Weights of a small mixture-of-experts language model, trained from scratch on English Wikipedia.
Training: a variant of Adam for the experts, 7821 steps.
Below are experts of layer 14 (counted from 0) of a mixture-of-experts language model. Rows are named gate (a neuron's input weights, with its number), up (a neuron's input weights, with its number) and show model dimensions 64-95. Each number is 50 + 15 x the weight over its row's rms, rounded and kept within 0 to 99.
Before each expert's rows: "mostly gets" lists some tokens that are sent to it at least half of the time. This comes from a sample of Wikipedia text that the model never trained on.

# expert 12
mostly gets: " would", " does", " did", " could", " When", " how"
gate0:67 53 54 79 69 57 53 64 41 49 28 48 67 54 32 59 47 31 15 43 46 25 44 73 37 50 50 31 58 29 34 41
up0:26 40 25 39 41 46 72 16 57 46 65 50 66 35 71 31 33 52 57 61 59 53 49 25 70 52 72 66 35 56 33 80
gate1:73 55 51 53 42 47 68 56 41 54 67 62 78 65 48 37 68 28 64 50 20 64 49 63 53 73 41 40 47 51 34 84
up1:54 67 77 46 57 66 64 34 50 50 43 57 37 52 33 24 52 71 40 51 43 45 42 58 48 45 55 53 87 50 67 26
gate2:32 35 66 31 45 63 49 64 51 37 48 42 35 60 70 50 51 62 35 44 55 59 50 47 57 47 37 67 35 57 20 37
up2:46 50 36 67 40 35 57 57 51 60 76 31 40 71 19 34 71 69 46 50 48 52 71 50 64 20 74 35 54 54 47 52

# expert 8
mostly gets: " January", " October", " July", " March", " February", " April"
gate0:56 45 57 11 47 59 34 62 50 59 55 48 47 82 45 55 41 43 69 27 49 62 45 61 37 50 71 59 30 21 31 68
up0:52 66 34 48 52 43 54 32 60 45 30 69 72 31 51 60 19 70 42 49 50 60 32 49 26 23 52 51 74 64 76 40
gate1:64 28 45 38 37 65 54 43 67 43 31 30 70 56 58 68 66 47 50 43 37 52 52 54 35 46 17 29 74 71 41 48
up1:45 71 39 54 25 52 56 64 63 62 59 42 07 62 69 31 30 25 40 30 36 53 27 51 54 51 49 55 65 49 60 49
gate2:31 72 62 68 40 58 42 49 32 50 53 32 37 40 37 51 44 68 55 59 41 77 69 34 30 65 48 25 36 55 65 41
up2:60 32 15 44 44 54 30 48 41 32 69 74 37 46 76 39 68 23 60 49 61 16 60 40 61 49 41 43 79 55 44 44

# expert 43
mostly gets: " £", " −", " ", " €", " $", "′"
gate4:54 58 30 64 52 47 62 66 42 55 61 34 73 61 26 28 47 41 45 34 47 53 43 41 70 61 48 49 79 66 06 54
up4:51 45 64 36 42 61 43 65 40 51 43 60 38 49 65 49 67 43 31 58 64 54 76 50 47 16 37 48 54 50 34 76
gate5:48 52 29 50 68 40 57 53 45 59 36 70 68 51 58 70 38 71 48 45 50 48 33 83 49 35 79 42 65 43 24 46
up5:22 29 36 65 40 51 41 44 41 36 62 42 69 47 36 47 55 44 61 59 79 65 40 31 22 68 41 48 37 43 80 77
gate6:45 44 46 58 65 51 60 72 45 44 62 82 55 59 47 55 24 49 46 43 65 44 53 65 64 35 75 39 54 40 48 49
up6:47 50 39 25 70 38 53 60 73 57 49 40 37 61 44 61 59 42 63 86 55 23 60 48 53 48 71 69 15 60 46 44

# expert 17
mostly gets: "featuring", " Spouse", " starring", " ARG", " GBR", " Sir"
gate0:47 65 57 29 68 43 52 37 60 47 53 29 34 44 88 49 47 62 53 38 18 53 45 52 50 49 38 32 47 22 80 66
up0:58 35 55 42 58 73 34 52 49 27 63 58 53 45 34 68 72 55 62 53 72 43 47 51 57 50 68 40 44 83 38 38
gate1:37 48 34 34 71 24 43 45 52 51 48 49 60 52 62 33 56 55 27 34 39 45 37 56 59 55 69 40 57 41 54 37
up1:31 54 50 69 72 54 37 25 55 67 42 51 52 64 68 42 62 71 61 42 36 57 25 34 36 76 32 45 50 56 67 62
gate2:45 52 41 59 41 49 41 33 29 50 48 81 65 54 60 56 73 47 37 60 39 52 60 59 62 38 70 38 41 55 59 11
up2:59 70 74 76 74 27 61 33 64 72 40 54 41 42 68 53 39 46 62 46 79 45 40 65 48 48 39 58 54 38 66 62

# expert 30
mostly gets: " among", " Your", " Like", " Among", " of", " Our"
gate0:38 50 56 50 49 50 65 75 49 33 43 60 43 86 66 49 60 71 35 45 40 61 45 44 57 50 53 84 77 42 47 52
up0:55 25 45 73 51 55 29 67 84 99 63 34 75 25 72 68 34 33 61 61 23 43 61 43 56 45 48 53 47 59 49 49
gate1:50 34 58 65 67 54 16 39 42 66 49 13 51 75 63 49 37 40 39 42 79 66 13 33 59 26 64 39 57 58 49 64
up1:52 49 39 67 68 64 44 49 63 71 66 62 61 64 58 56 46 53 39 54 78 59 37 57 65 25 54 36 65 78 49 49
gate2:53 67 22 63 43 56 57 54 68 40 54 51 81 65 42 38 67 53 59 30 61 60 35 68 70 51 39 39 61 21 27 56
up2:46 64 09 45 55 75 80 76 55 65 38 71 53 60 58 31 50 57 53 54 48 64 35 49 49 62 55 35 46 51 38 45

# expert 10
mostly gets: "featuring", "=", " :", " titled", " renamed", "\":"
gate4:73 64 39 37 35 43 60 57 39 84 64 45 30 57 42 36 55 54 09 48 47 75 39 33 55 67 44 83 31 44 61 70
up4:45 46 51 26 48 43 51 59 33 60 44 45 53 57 75 71 59 72 40 50 92 53 52 36 08 48 70 56 35 39 48 63
gate5:65 55 38 51 47 55 30 48 34 57 48 61 71 71 81 52 59 15 86 43 48 57 59 44 84 49 61 65 47 62 30 26
up5:66 52 27 34 61 47 30 36 44 63 25 76 55 63 80 34 64 33 53 40 46 40 60 36 69 73 54 44 45 73 55 30
gate6:36 42 47 51 42 66 37 72 44 56 33 58 43 49 57 58 44 63 48 45 34 49 46 57 54 61 35 70 61 59 35 50
up6:46 58 21 66 93 57 47 43 55 48 54 32 32 38 64 58 46 19 66 47 58 44 37 64 46 64 47 68 26 62 45 37